config.yaml
num_hidden_layers: 12
n_experts: 16
experts_per_token: 1
d_expert: 256
hidden_act: "swiglu"
moe_layers: [2, 3, 4, 5, 6, 7, 8, 9, 10, 11]
routed_scale: 2.0
balance_bias: true
lr_router: 0.000375
vocab_size: 16384
norm: "rmsnorm"
beta1: 0.95
max_seq_len: 1024
train_tokens: 434900000
max_steps: 9491
Below are experts of layer 4 (counted from 0) of a mixture-of-experts language model. Rows are named router (the router's row for the expert), gate (a neuron's input weights, with its number), up (a neuron's input weights, with its number) and show model dimensions 280-335. Each number is 128 + 32 x the weight over its row's rms, rounded and kept within 0 to 255. Numbers have three digits each.
Before each expert's rows: a language model's description of what the expert responds to. This comes from a sample of Wikipedia text that the model never trained on.

# expert 14
It responds to: Pipe separators between cells in Wikipedia tables, mostly after numbers, dates or names, plus semicolon-ended scores like 0–0;.
router:153073163135137069117128127161148106106159073115111122134139126049122170145183145104171112119132131137151119145137111181093027127131120147143133070121191136143175083204
gate0:145126089159110102119076118085106131097119134124116117125132155119110143112158161178142127137116086102166144116120145062108125113118119127118104124107108126162090181102
up0:163060143152112094080180127123134141107165117127112107123171114071146147082141182135113154135125151144067128098155132139087129119119108185137150127140135108074126111165
gate1:193122134095123210146162133135050127121147102121132157114114095159113165133135165085131151152123119101149134129120108160121147099147116125136106159092143142131124182148
up1:122149125148124103139122208174127101163120163143078141138119169090114090133140110140134112177141141073060128086136099175223148160119144145103136161158121125126097158130
gate2:117219117116139138121093115153159087076103133149130125142158086202112130202122151136141126130106129112121132100150130097179125112125133108132137161146134110138119153071
up2:122135125070117045130127148075138150078088135114199147129139105174124105126106092192139167126141042088121106083131123088151147209111146081151136121142090084156096100096
gate3:091127180108140050125119080139128107179073104126129137128133227122127098105178160125162180134108169119091127128082108118111135181101129236125126090115137118140155114174
up3:099151127122120115156162118189067140118102098115199114121217127090146097098158112135109120078118151096158113110097199155050104145204072171129112095123136113150160109118
gate4:150156174162137136112079137106116136121143180127112116131125111110113137162146160199172102188141120110131116134132082036172204064103157137143137101122156145145151127125
up4:128150143087130098131156145116135109074140102134097135140141010179118186093082102090134008111065072194127124120129127134102127159121134115145098150148092129112152123168
gate5:134110148119131123061171073127106079131084150121132131125166075173128087152116129193128255127145164129063137106121086133164128124082150148125141128173121134139184128092
up5:126136113134127133147138172131209127125100126147146125131131161132205131116138125086027149156089160105045138105121125057051069174121165128145111176107140117110140156195
gate6:131136109091127134169116111162063115142123203140122129083154133071152133143121135092107102092123143162134132122118127137119119119110123130116114147159162120113198114118
up6:115135124118141115136123130134133114190165129108162120114168155098165157093108116101099157083141131083143155148096160182140126113143131136136120145138076115133164090062
gate7:149174125158127149126136072161178132128033161146102113132060134106118163115119092078199132135138121136088116134118094150156107086191158136126072113128181126108112131134
up7:115138137105121156111143125146189165098088101137104122122094054036143101134139080096123076107135059056127117066182124054080078113106137098102173128171125109160045126136
gate8:090135123086106130142114037141143123160174147128101093127092107189149186122135142171162109125137178126111129146120121144114160056152138139092076165126103127134145111101
up8:169122127088116120143128133138177111179107150130127131149115117158153190124207120042116084139077125137119119130151056140146125130141101089129113061126119113187134132135
gate9:191085119093098205121094124133145151148197079131132103125127177120169123123120130144116144105114163139124133102106152141123172142155098168127093219173084121161116165114
up9:124140100153110096193134111125150106129110109128171114146091059125114140186144105094093117142127080171162117096123101135138135127151115135130145098098152088135126124168
gate10:097070143174136171146126090110161204189128206135052126127126121153093140154174162122097125132094167157114121110133144146139156162181144183140099148069137114131092129117
up10:108107154142125136144157142212087137159130077148121127142168131178111122090083138133123059114111062115094135126106123097129191129152171076127168137153135098150097136130
gate11:116175085082090157111113127132124069119148163163120146117098187136162157083125145142144126176125155110160128179115114129255178087131118123175095095166119135143138145182
up11:127102157127115133124153059128120166160117128120142127145144120096128126114124166139075129130155115163135157142185131140088077123170114113133128184107088122133131095065
gate12:099121150146109088114150122124129186115035083134116125093137128150148109073149149061041110138155134162134160114131140084068085114147144120126162106050083144128166125131
up12:097214162155167125130154147109131131177124072159128131127145054139142087152138135138160080114211056070161124202139179100197112163109086138132135065153112124196103085103
gate13:099113148118126104156118090138126133141137115130100107131135135093152129085151157081103125115148126150203141181128212121128111136069139100120118178073051110142096144108
up13:116122081134121141148087147177150123170049124124092105130164149164134135150156112149145029142154134125131125120072112105128125184135126116123124146121138135134108151141
gate14:120048103103124116078109140130145109110047125126136128120074181148124121098128176044121111171103110126129097127136130104126042119127127144152150169144156118135103125113
up14:093122099120136109142148098129175065080140134130164127133141120176080179110124124124123182154101182131121130124146108129119118140163109099123160140141121140132192112118
gate15:037094138105129109178149106186104131112197088110159115145174106095113087133167150107112172126110121117065146094194076107146122055164155130145162115066134124203103116118
up15:145111138134119196075129162153113133073113108129061114132126088115115126127109127154118191097136128152100143083147112123135114124132105180127022130160132115085154111188
gate16:086101090137103144171110110068125066094169121136109133114135107120134104174125153134154191135129141112202117112114090122138175124114136131121131140141139130120114139195
up16:132068150098148118202120100000100115102132120147115100154148137141070080142154124133152117120144167110107125093122074150146175139098098116145124117127138138155101137149
gate17:036081142142122174160040125092146112142093108124117139103127121148096122115118156131121151156073132120085146208134092118117172134140127136122108106188142129151127128147
up17:120062125123150111121105112156105130112073125129075132153165133103131146132168158218133109130114133136102126214084095105120147133118079169097136124078101116094128127095
gate18:127108194155110110110100055053171098151134039141108141131068114146102131120096130112120129165078145118208125155095155138191151142141128104130114137062124112080122127135
up18:107127200134106051135173134159146186129130132130119146153125130182108137062096098211148164156104112097107135117103200153231124070141121119131144126130185132151113135135
gate19:091131122096119148115097131158116135107098097128096139134167136134167118136133151112145164108087117120138122162188076114129241168140133123124153124079091145108117112136
up19:107108137129106132116131146181122185142067102126072143098126182100175108089096142203135156122144098167134128130116121069163137034157085098152152125103124131129070135153
gate20:099121111130129115202159138069218170089141136126137133120194119119121115165179108138136127107077124165123125114165130118131124116080141089130088145060211128061107115114
up20:137148206116143210138128147085133132168132157131077133133139209119126133112144101144176111123090158150139127156124082095100124069091142136133172065092127149103083119156
gate21:094142150147164100123171129192119140115075109126105155120112100156154119158106097093190171131068125107174143118149136148098087063166185154120115088136135129150118092150
up21:127173071097127125171156084135125137139101148126124134125166187124142112128110096096147127063180103145147129106092118143067157102101141070136152116110134159183027129102
gate22:117068109104108138103151115156087124122157161127084113112171142124138142183103118121147164111084152118095088068096085124170157129110168134135102123068115136145084082115
up22:116134127162129126163148159088097135157110140125132121143161129122179095128146070154109127109175147114133125116162147092193146069124113119121195145133160098133162075140
gate23:152120115115123127074121173146169184116202165136126139126114047108109112066077107132214140132108078105180129150162197159118141126084180111131102096118157108174093121154
up23:132130122103140122151161115083109141120144160119183129098166051172112057115078104103146131131137138121138165167111121179124129107094180172128164106179118132071154100097
gate24:134173120132148158090114138131165213105132156119112132135121130072127138110134129148149156148191094124062129192077141123130094120173208136126082115134146117123132108150
up24:096162153118130169107149129057137131124096122127159129133146123107143157131094150126106118137123129105083127130152162093099131155148066146139116222106133113104099117156
gate25:213119110137117138210098164103075098176133125123154133105131172127066101098192135092130035138140148076120127129164158019165124096171142110138165069086153121135113166094
up25:120105144179096122136109131097131094067134196116102110117141143135130122173151057140137132134129161117121114104121038121126138137078159109149223093126116143174138144124
gate26:128114059142106122137119195156148124111121129130122126177167110160143130149120151093146111105079146156097127071131128140155112065101088084126113115129101130162142111122
up26:099127127119126124111117212176142094169130106113103131112114113131229111147139147150168121144158149214137133129097178103105132143017122141140178156120081116126123101123
gate27:156167138131130199120118114068125101108192128118146125131148143166093170135131152117099143093174152139107140118118144161131133139153122143124103031137130085116181121134
up27:133147102104124142124112117030181073094077113141125135118137148072170104113113213102161148135075113119086108112151076176134149184198148115121109100157114118106057122113
gate28:124097115107123168086152116120102124102135183132149144130144090134094107159193140076121087137088160120142129115155160090068198119111159128131113141115137132149194139125
up28:135107097151122061156175109127124142214122132132119130079131116130152122061083084143157143095089093111130153133104129154124157159133115078131111100135103136128067126210
gate29:130127134095127090124197137115123082156143155128113127112128133133149107100168095090090160209178105123120131071119132081144105161090119155127111165164130119151136117086
up29:086139137117128023110127133085104157113141122095141129135118140160162132130087087119161049122133150155151116171132127156184128155080160144132123113136134126153132126143
gate30:127073144129139199124109098097108128133074140137167146150197109040137120103125118194126141133112176103145129067140162123115140169156145118128127163175108128114182170129
up30:128133116119133114143165146115245165189135143152155113116111108057118093169116129114162078145135143123143085090127126193130156167103167131150076088093112123166182147114
gate31:120095131094142179138114104125100119129069125119161131160132155135148138129062197137103180151187116100104129123167189166118091102085129129124066160134094155126087147064
up31:088070112124123107080195130156145062155143119132097141134145130204115091122144135124109100163097139080126120140121091110124145126050112177155090116147120099154149185106
gate32:089114147084122106123177142159174117147140083128234137148128170168120155155165142156108146126123142079187131091095143146131126130107110096138189139124116125083072094162
up32:147142155116103143166178142123123149169192137135223158127113150136103110048086167174124171132160185092127125077133070068093126093106126068125121150114128100076083194129
gate33:117189148124106155146145086132108171110126071131117128139131125162121113118117138078102108141061148135146125139137127109114077133105107169120213159190124093165145159075
up33:160083192110094098148107125144051167154120134132106133117084128164139181063136087130162097107183133163208131135078112146114088106125126175113136173119139143157149136162
gate34:137129140082144113129128130107084111068115162128122130116133179130131096156189154136162140157164083154120130127093150149159141100164174114128208090153116119135089146178
up34:077089120117123150120159190157207118053085124119116134177149139137111083117136156116161143077127129182069120147137122115178149158102111157134052187139143119111120116199
gate35:097119114093122213145165129148185116154142143098097128099071122200075187097133179133136064129113125129160129094110117143166132080101101180086089155152121086155103078148
up35:100127134134120105121140110056134147148135153111098140129095072134108092107189046123127151133105096067132161207159139161102095099104164111128157173151129123110136128139
gate36:112194114106115119114139113122177145130181183160121129142148086174117096152143138143127156101146111107125114132164146140189134155100140179118124133164123072104157132127
up36:125193152126129085108162124122118108069144140133212126144203061161129121120122130154150094066118135133106144092132120165119100164113114220108127074127143096135168134141
gate37:069130146122132099041151107100127225147119120115049148140125160125052126109129160113164098115107141177163126105182123150140189153159097129129127137110160083179126104125
up37:114101090118122113141163102178139057114091101111126128129110090086128164173130103100106054146097123154175109078135149053193115134161145133125164137095075111056143084119
gate38:166153131149135183135104203148091102146122131088081144113130159110053194185143123128132127130125108129141120095164108105133152167108143125139111137112116124137099060115
up38:136111115105147130104118135120144134122117121125140119120128211167027099202123154160126127115120154130108124117217219076124059151095130125134146098134158140099080143136
gate39:120125072130128171147117121109139183098133123114101132103142172128048118074063146130090132112100102167171127111163160185159172086155086098129131153123141183104074169117
up39:131150079088179085128128120137191122128136122144211125118113101130139110128130100085154132167141136087077110110149116145144117091060151180133087061137145114128133132122
gate40:158086096124120144172028063170130134227094147135122128171096121091135149158079139116155072126096088106159128138183110089116173082135119123128179189132097131137085148129
up40:111113135156136115151087161108073122090197064121218142122167125194131160134082109180163129122075143125139131103129125104099128057128132073116049112115090132079110098101
gate41:126113091152126137125155165067100072076120132133126114121183159123079187159201187146019128136148124165117115161136142103092126107134153174103142154124130130112086152061
up41:111112125109137106159128063150110088158143119126166173132139119041185120137136147094159122082092124123112134187126090158050106184196162171148082146168108107121163126114
gate42:126092125132142103076125175080157185147152155110117135137119083095152168132123108169165090126148173125090104137133138101137191111169188124115171087133147137140104151144
up42:093166145138090090167137175134131133113082103121094136146098099144179140133082116078161107162118107154094128153149123172162152121149120118133110148026079125146099089076
gate43:158147146117139161065126137113141164123068133104117104129144141068078071138096169052116134078145119114147129148139160141161123110079124176122121108124128143134122112161
up43:132123094112116121162187160153198125149072163130148129108132143074183173149116109138141140116123147141138132145092027126142059105178121125117132085173113134114113121116
gate44:065168180144122175089098158170151175123122134141123106122131111143131140167115085125176100134162097115130127115180132122172125119122170098102132136015123117134120158096
up44:100169158133133155118129165118136206138104130139094123115121173117186185124131060159143094180062133174143118063146158116142136133076114154126164148115189117172122155134
gate45:130125123104120176137127147053106142149085117129129129115119127117162119078126172157135168095115164124141122111148182150080166173119139153115111154092127127172130124086
up45:131083119131115141147109123137114118159101120140112128124197085138095111161130161056113079117087094110135130117074090094121138134142170077141100121124104144171148191161
gate46:201175135161101105138191085132161146169122131130134128141129073182134188144119116116085069099121136146099126114181063170224111120132113124133054167129091120062103165159
up46:150192060138128079088165131108175143123131092118105127096132113116151117139211067093155163132115086127156115170149074098096075114114128110133133119154077132059101115166
gate47:156078142142139164116097135144122128110156139134124127143146168098140072150160047097145132126125106096135121120127124092175144125163133129106176145115127115186105081132
up47:128100114106133099074128118141126180141129144111065134157193156122129085130124116140174053135127126118123136150113151044100140161156133093116125157111106119120176105137
gate48:139114102149127165145148099081128126108108133128064140136131125148061180125149154069125134124209132117106131170147149175127146144131132142093139135151125159123120131131
up48:124131149102100202098102171152133093106079163141090129102106180166137151152073102130097117130134097103088121133179104074107148216114184147108135181178076121101164130163
gate49:125098116184092168111163137070175107121115132118132137125058199142125113111145212118130130086183166089131137113105155058176079150107071123116134126139182096088120160124
up49:144140119130168130119105162200081087135179123146155138127148092228098153148120105189143144152094057169182120203087123120143091089088179169127167114135147119175147128142
gate50:118112129103120128107135128145131086122111072128198128133109202165121130091131182096130136138127191129086139070048119128117120163055100144138138222141143149161131217102
up50:149082162129131188119127163105114086166107114124135100118111100143108236174123145104074157131155086134191129177143135138154155139182108130138167040152116119076127068052
gate51:100142134082132186132186157080117131143117171135095123138109128132162112182130120129202101141139175127159117091117114155139129119156151104141099136150123128130124188189
up51:177136113095117122102159145125146113146117128152134132096152116158097137176135110088084120141075100111156108145102007139091124165039092072122167123118114134157163143146
gate52:119130105063139124190135193146112096139124129094085122124128135123115095085146174061109157116125114166175123097118141132105111114141106119129150135081116118174158097111
up52:137167164201110140129101140094127173135115174121098161100090134104132176099110057157163174120130093097130131112086100133162102148115162127130144154119136176104151100157
gate53:187123089121126154095146097121116122059196134133105123153155083128130129222132131097146117149124117131169110190150131092146134041135203097116139138125148099201153148091
up53:111107128112104134083089146129137144135102169105102144119147137197113114249148153096162120113157112114122134088137083128145168101155116162129123141176131107167134128169
gate54:115167108180150194147055087148139110130129203138156170118167114106107136161113072150166126117107127097114132108076221140152135087097178136145157129149131124158141095125
up54:165175118128147112137111104116153124121125231128164127132120083158146107087077123147107137161141164115101129133113104127121113141132103161099132165180114143180105147111
gate55:125168121124144153135148128200139163139132152100189126069114075153116156099100127113097104116132166186163128130132128101065104115114126126134134099147099131176143158133
up55:128081102163123094108141137127130119109113128118110129138130125124145076176246125112150123122152097039127120096135113147104129140125112140144168197139159120076132144162
gate56:106103107128145168165144154106140133074179121169077126138107130067119146107129162191108138164123168142132101200112068101190226075142155104131139119145111094139088094082
up56:054178136119092121115122126132117142072120065132113123125139144184147073145087107093099150180113054113129123103092128090149090120129075124134130184114112146168115207120
gate57:146175122096147160113129110101096163072112176129159139136090157147085138099138171161135103129143124160072142109123052089140077146088119145139139093137106151169138082136
up57:078161054116112145133151142090099141114108162131131119143100179142118119082126161133135135093127173144169124135128160117117161131132113123125148134118080108159118136128
gate58:145117134143129095188152127080172138114097036128129135122111048123111127133155175093103177121128111087077136143125173093177108111144125201103111165173197108104133155142
up58:133156131137140153114216146177219102125179093119165123152133160066164049115099102127091240062128145123157171109120134208204161102150115120127139157127114134134139148147
gate59:148109132117141117146141097083097137111127133143133126126135146098132075125157194170118125087115076100123113127120157183124142141136097158126150132088141126142120147121
up59:152153176124132147164102147120101134071099122103137133143197092136167117151130114104041100182108094111056122144109166231119096131159111094112084119185145155088096075129
gate60:139109112127147131155114118135177140128137191151111115117103076143164109159104118155089067134206134121104125071127123119128097188123101141135126137163064128191177166148
up60:144150089128117143135136075108142213081142145156145146104136061131148081159070123082189097101153127091135126105098148106151175118129136075157126134117137129166099097134
gate61:129199113164119158111152121154072079122125112099145144128130095115112073129101136128152067179126129128116120146153087096151125175132135133120084129108146110155097172107
up61:149133211091111150174069110098101122121142108122136126101085175182172132094085085175114120170136127118144126136126160072119090143146125154136178118134111095131202147155
gate62:156128164128146079162079141108118127119136071130125122087154169165076089162113126095159172165131165101151121159142100110094157121160089131124124109129143133136154111106
up62:126140151208133110133145089092161124130174141151140145106128177124170101114115073122129173165047121137129125155129124152102178136135106098131212129067078120102129115170
gate63:130097126128139180124097168087141160080126128129060118137074132106144203136127146099177107061133127145150119164099140101110117128159127228128147175099142105152136103152
up63:099100106122117141134128184133155075101112093123152090150171118147152140097240049140110142176136121117117115123092117153180136110114082094131135116154131135158153109131
gate64:144156130122141124141129130115127089126162156116149135132099120158036122114070128100115131108133100165198127161135119101043149106183143121116159171111159081118075125153
up64:088101196122102132097095140115140162130142125119111125127194183111129130209147128193104065113110202131109129050141126084169138127114147116155166110146167158077062139107
gate65:129098096153127184174127148087140140130136142151188128128156142113128217118191126163150092161120063150156132089114176076134133140076184110116158166155096142116141107147
up65:071109197140102102115131118162188120103143114126111179126110106136104157192184111193120140139132151160140104130077124106136134120100128135137138055149140145189135143128
gate66:129145127111156122115117065146128103150121145126124110124116111148149122083080159159135121098162154136183129074163144063104097075157074167125129130095107118127116166164
up66:137122241088132130121149124132153145155107142127152124125062164117128131160108245134142166071183154191106132128108062072126146083162162169129086142124129130142146122127
gate67:169094082132123123119129094145082103169151073127072137132077128136073152126145130070191124136138086124120121151141130101137129130128137146131128113137169124107138032118
up67:084094164134123071117133095160165131111085130125190120119142178176116155122162126124077116140108144147140111117087141190143124134184134094126126135115113157106126164116
gate68:099119185099124102113227103169215135113139139123148089106125085165085067117114174101187108117128126177138113104128090115119108136118139090131138142119127139144127207134
up68:137140124124128171074168187137133144101199079141138163136163108140158178129131130152100144170064067097144134131158102116113111137078140120126115126161110117154175105156
gate69:126129069125153158165141113076115126097142133130178159101141204083116137148131173069096087174127137154096101144136149137146142102076142122121176191116131116203121130098
up69:094091164117137122135197132076191158104126118107124135130154129124139135094155157120104167166106109148139129105068149130074062150135119139149143129117141138128120147086
gate70:115134141171132129159056162108105134128111103113137137122143039127091137146193066130111148142155231111149136199104228162178119112106163111087132128084119125099106136131
up70:148132139168137154103141052136159119145125142126121129075077111169130124098096075115143205139138106140158139092140091156195074114070131140124118197119135154122144173115
gate71:128125122135130146149132128144158167118125190135158119144141137175046119127123117110132104145126196133123116142162169105061133129229165135125143151140126110153131193072
up71:136127081110123128165095176134126127124140133133107150149090142138082167129099127060152072151101112127096135119217105101132096107128113122111149193077122151126148111122
gate72:058122060101139216098111095144198151145118129141188125134043194140124149076109071073161071048167138216142148142087118126137089086114118185125091155143140154108096128157
up72:165098126149126108162164152197171149130154168091128113128086138116163120119114088198121114144089115153177149192097121177132151113227091127140073073119141140114105170151
gate73:176144157103127129107143118109153112105136224141101134119102124088155154097138135117152105165134135117153123119083119127121124124130111061121095128084082127156108130147
up73:135117084132117122101106137117110133101162076158103144173131145046131101123173107117132139134138154148144134128168092138126126150147178118133181181094235113140124126142
gate74:132156145098124103129128085110120101159121102126055132128093068161140107160127146107134122121128099116105124083139114125142136066126115123121159157187099122126110110124
up74:149150135138136089175120100115190154129148128124142115096107129127184136088157159103169120127166112139112127104138171079108139079157187156130166167174155104062140178164
gate75:096121137150127091178110090125102202067130136124153117138120134121140115088130156127129114105175141146128164108136125131183146100093061179142118204184096140148148156113
up75:090028110154151121129120101116128172118147093131156129090142087123119176138160168140178094109131123086114129145159103095042142108111155127130064153119142155158115197155
gate76:139152163086159050121230116147156151157159170148126130120103062170099120075129125116160150196105086136171127067129136036121207116128134148133123157113097140159084176152
up76:107131086139129079130104112162140091188145108107062110110105151085139117064110182103153118130123125146088107152149148111134155095160124130128103066131101111100144154148
gate77:144103132191117145165163107142162119147170136120142158142139134149126159092125146125081112129114152157133133129153171138113117166134120151137135242121113115112195153120
up77:116153104122113134111117126111114149156071174127091135117077133130138085052131138161124102139183079072129116119112089159116154159120097128138122099171132135129124125107
gate78:098115032121125146135157160137154100064147132144127094161108130137068083130109094060174143090060142127144132158071097085096123121170139131132102026045116141146116084068
up78:158132152152137130114092086135156129143147148129151121101096150142165114103115166149118145132130136170115120052124131058126093135149126162114103132121162115100103087146
gate79:127121138136120133121150143066107140158139143122146136141131126077115142112109146126103137125178173139076124048122149136204103184147112085126114164112114127043118116134
up79:103129074095116085115138127100167099082133111145142140130144136162135071135123071048151156126060165131170122140120081163093184093142173147128138118130128132157123152070
gate80:139080152129112107159123129066136150163154140130107108122175138111090189118179100078030169143155145162153121054098137149172133095085092140121154194147149114180124154114
up80:133129117191122148081130205100089103107088121117088139133139145108143119110118098181084105099213101121127125125134126076184105166127076117111067123136126129115192131123
gate81:100137102119127157091100127073102125101034176134157129171156162128126154146119147156159121104122144080101131089096093106145122129150135108129096106140104124084093102175
up81:177098191148135113124106131156106115089109131123116135132046138107159136181087113133158018120185086162209138166119118133126139092151124152127126097133135143255165108107
gate82:141139185115127156077114115136133114168102115128152121128104126190079104112151177147119113139090107109174133144137094136143099170129160043122136160121105109179113145102
up82:075164090159131147138116062173120156151056120126124129112158139102144079073116111146135117135139124133062119164184127102084090126148121130171159115092131124025144081168
gate83:175117119117108146158119096079126213116141143100128130125110105124070134173119127136157085061128023127146134125157137123151131128200129108123139085113150141116099131098
up83:136151115142128120089137130157135119065144132106165141117111119092123132096134142149128161125081118085142126114097119157168164090072149112170110139156109169136106129136
gate84:130161157143134103119156136155064151135125146140100132133081144181096161164112133180074173176093149118099139112207112108099081095120132094130083108139140139119066203131
up84:097142078118131155111121102183154130095168171117144137155132157138119124141160132155103162131132138135111143069163171211109155126146120136126098159103131150079135185120
gate85:208124080120119159117134105174131063126077129106137118123123075134107142201103110121135159112137169125227131197157149225142133117121133166118190143155131136175135171103
up85:127150139120110096192099099186121147113114120126129128118133121114136104132136199146127146121112113101137121088067103094114140101110167135126109170132071122106082076128
gate86:130126098161128201139128173079114095102160184091128129117132100091122120105140201131146177180151102063104121093121143095156127113138136204133128107121144113151121126119
up86:132138143131154128139098103137167199133085113123101120140158072173106179123120090168164142103153119158140117211084164181139130092120172103129119135143154122081090123124
gate87:048132134091138157136155055147109123121156180112196138159130145179132114138080143159140112214174055113124128073157098162150189101148158172131150123167138100084106134127
up87:131136088152111086063126139127130122153134139115183121146140125121099163131164137118084129098130113101128123180149127109163152110098155103127090140116116124101133086154
gate88:112145136103114136076174174141102164093122064118102128139121093073050172148098038071130135149136128136174130111130103122112125147110099061146158131112112118180140207061
up88:136119175154108148118086158135135113142124125132130117171131143159111145208164131196131137074108158161144120133096107118145083098136124101100109094123145121115146154087
gate89:190103150113120075155145116141130083073122143125081132122104127088124203113103128082035171134100147140109138155193114111126137127128118147127196132164133122107065147140
up89:162141128101137156165089086168144072101149028136124094132139163140117122141110050089093113102132171137107122063112136137037162158154114133132131144160127146143145089109
gate90:166133115112135129116166121116152093064095136130079128122126147145190123104122100124126077106121138094153138173031159108093137115118139106136133125114122138127147103167
up90:113152102104102205124065144114139122132139106128126132117115116120079107074171187069172117136089123125087128251063150115085181105121127102144135200126117134145142115131
gate91:195096090128124097164170129112184109157093132117113130117123166128158137109150138096046106113115129134178126094136124127229155109165110134118088132123076109105136096109
up91:113137202115142100119105113158125137076150115114134129125141141121156172155124126129163140116162141161146118153155163155221131095166130167123087148173145121109110131123
gate92:112119183143135073126128038118158138161118139127125122124149093142146018177138128109097120171067163073167130125077086107069127117116130155127117130083099152137119113094
up92:059111104112136081135103135120154097147187120143143169114069137185120128036103129133217116173105156123108134105146123143110162166129058172148162115130113111065081065150
gate93:159143157128100154118128130121165136132118085099163132127084144141154110129073136119107129124131170149131126095152137169132151145134122125138111132127114115089128161134
up93:150146125090176112129109131127147123131129147129121135133162103190188118133122110135144065106206141140164126076103086143088153155136117084116152087090101131140108169125
gate94:130124179082146161100091106124110139146116128118116125132135114137110169057131169129128126125099127204133109132128146109095159059133101154115131150091175137141114141072
up94:112105166116122126108181125106117153165100157133125125129152131080194139192125134182132133149189119126136128180097088118148149132134125093110101169094104146122170157105
gate95:138124225149143104138120089094086098148154070114139164125139112175107153058102156199109132166135095204094129144131148126169191137135131119124083153092099114157098142120
up95:103118202145132084164095103137122140138148043125127143130103161177132104085158173255143110172111111185140131160088123146165129155120124179125139115165089127126147141130
gate96:176084129073135168174102144144126114133153119140137133141137156158124107123133147198109101110097097182103130099129147139151153126120141159101063120159135117170189142128
up96:168129178117137123113077130065120171113175136134142146127147128208010104078173123183082198140033191199145136071089154146122138152111121180113167158133132109171145104131
gate97:166115111147125161137117134111083095175166093141083128121128121141129140120128117144125137141119135135115106133127123056127126198149127130125114113181151130085122171117
up97:130192125192148166145154145151131183134079104120125127074126127118128183123111122183130176133137108131117128135189147135170149067174179131140132124130138122100130119135
gate98:132217153124118157098075144184124085085129103097112113101097076135106177112135160164101149133203093108155126101117063189107156132159149093128103145099123129079128183076
up98:139138176143126197122096187134141149129139119146104124157205133201047116165096135150200110142155165101099144185153177134104182129176123113110135148149082126080122192142
gate99:099114101095117142100142156131091095147120107181161133107106112150132038109125089097075092152097098111096128145129117157166162186121130190121061116192158147129146158134
up99:108137163125149158167140057128207132096193204128095113156134142140136144158129154103073179143178134207149150120102132138125167103109112114122136072128166137162137197093
gate100:120085103165125075096115147040186091088132123138081130150131123120134128153125116133027144111156188139123135060125124106124112190072133131127116084194158127145117155228
up100:143138139125102119127103135110178116133126129097121129106145106143123113148201121084087110117130109138095146087145141079138174165098132110174135161107106133130068114127
gate101:114125103154134138124137198113143151069161162134132142076072130106179188162171106098150099166174114109164127120127195132088111067119108097130127120089092122175117127157
up101:157145124141135107137102174117122143161140124134168118108064114102129142130148142156110086153112152111163143146128134062122003109157141099126092162063150131139135150135
gate102:131118109120130180126098115105126111166125096130195137129089186146120132153171108130120108123052170145118160129133151162127102164119110089128093218122091104097147140147
up102:083082124113125142107090139182128094099138119140164119074183102141159124127167107165158111154092133177147110140140107110088113157149100146127105124169120146069146128114
gate103:114083121172122124110127068190110172104129138120156154138099105156148071120051202139195123121127119126114137156172178172051095122130113186165064130093159146187136081130
up103:109127133126109126090191111156204143151138156137120129151161124139069137151174129096089177095161128028037127124124141110149108170104111145121131195105067118128149104126
gate104:092133118144129161157151133168169164072128112128102129156167118134174140116136135130124133161172103206185129098122134141151168204167107175147142118180074141140118173132
up104:151157144135114144169065115107104133120130142121175125134119094133117111112117098132136124138141197127130130114139129095148115083140091122117116139121189117117163120101
gate105:110106109072137172073197143085152105132132076148168108149116122166086171150136153189171124131135179178066128179170146107129053115143130109107126137127135134121144137124
up105:128149176102139110178168087122145177169150123131186151131138128150117127154130115133214124093128218157071102114148103099122113122092103102142139147112110130098080137102
gate106:137143149089131129094111133129169099124121131127153127116149157120113089176105103141076156164196184190090125135150180063070125129141147105123121147157120147077142208144
up106:133142115101124156195097133089135089132132156116140111115079173092081134184179137130117085165105107119133109118118139124100064090134107071116153114079130118120104158162
gate107:139114184123133138063161118207150119157159106133132105141183110139107152162138066057140102113072117114096127135102082117075105157136148136128128151162107110131130184125
up107:191108127139159159142120179118156045146066114141167126075147153145070134128133121097132162117102125146167130134082111119107174100195139125137195128116133142149060132167
gate108:070121085154105162171140112119115140118131150127110145117112139140121148124169156147136110088136181115124129137127158144171141152131105099113099122151143161127163154171
up108:106139090128134132091167117078130142137136113109189126126120094115148135132124164138184189088101120166129148144110169072102095145093138185138098120130157122159133154131
gate109:147132081133112198133185158118160146120127152131139122122112113127140165143107128098160105187100095103146124122136134164134107126095120125152102164129129116121121066177
up109:095105092099131105080131193106128103116128110147124145156127211131128127121204115142099162116169119132084130125115112131162115154088132150103130183068088126140158132151
gate110:134111132133118134144162123121183131084193112123118109121126068113134155142164118122095174135102135144149129134150088134140131070123028117122157128227130111123133121097
up110:158148125210107158063154148203186148128103122100083133123111126099094184093155134119142112066109074179173129119110125084158166139102122141127152150169112161159129138165
gate111:093171064103137126067145096137135104127132176107172149150173146103111157128152116112000139118181128118119135128132173203140132153012112174133163162105167133144153111150
up111:110094078143142128140142087108139128067089125123131121129096099079221194128104104053173156109115097196119138085126080156055122070124130148169119111173147158120077096163
gate112:075099103106121176071137163114111071102123152130103110158168144139129081115132139216160115164080125159114127100170152064122155071102109143128023159134115154167115181189
up112:134129092178137141075095190102143130124094169148120118109113104130134106154095100130105134113103122160131129118126060076156127165122118143130057149083128130119135151161
gate113:171112148100126176174177125137138082138089099131108176124123103133090128143106049129163138135139119106154130119162068062156145123176153052116114087164153128138071163153
up113:108108201167109138125152123131100034121118091135115118140097090116178139122171127144073137127088179113112136082163100137084149181122123115132131177160138113180132096145
gate114:094126149096116129216076206113044093100104180120164129124090125126120147181189098115139182185167150083143128105151151134078101071083145102129139125081147122194120125113
up114:191121117117133109116125142152179154091162179137132138166144157131066096126163141130121105141101181101176114145071089158109109139074132166140114124144160131061139113120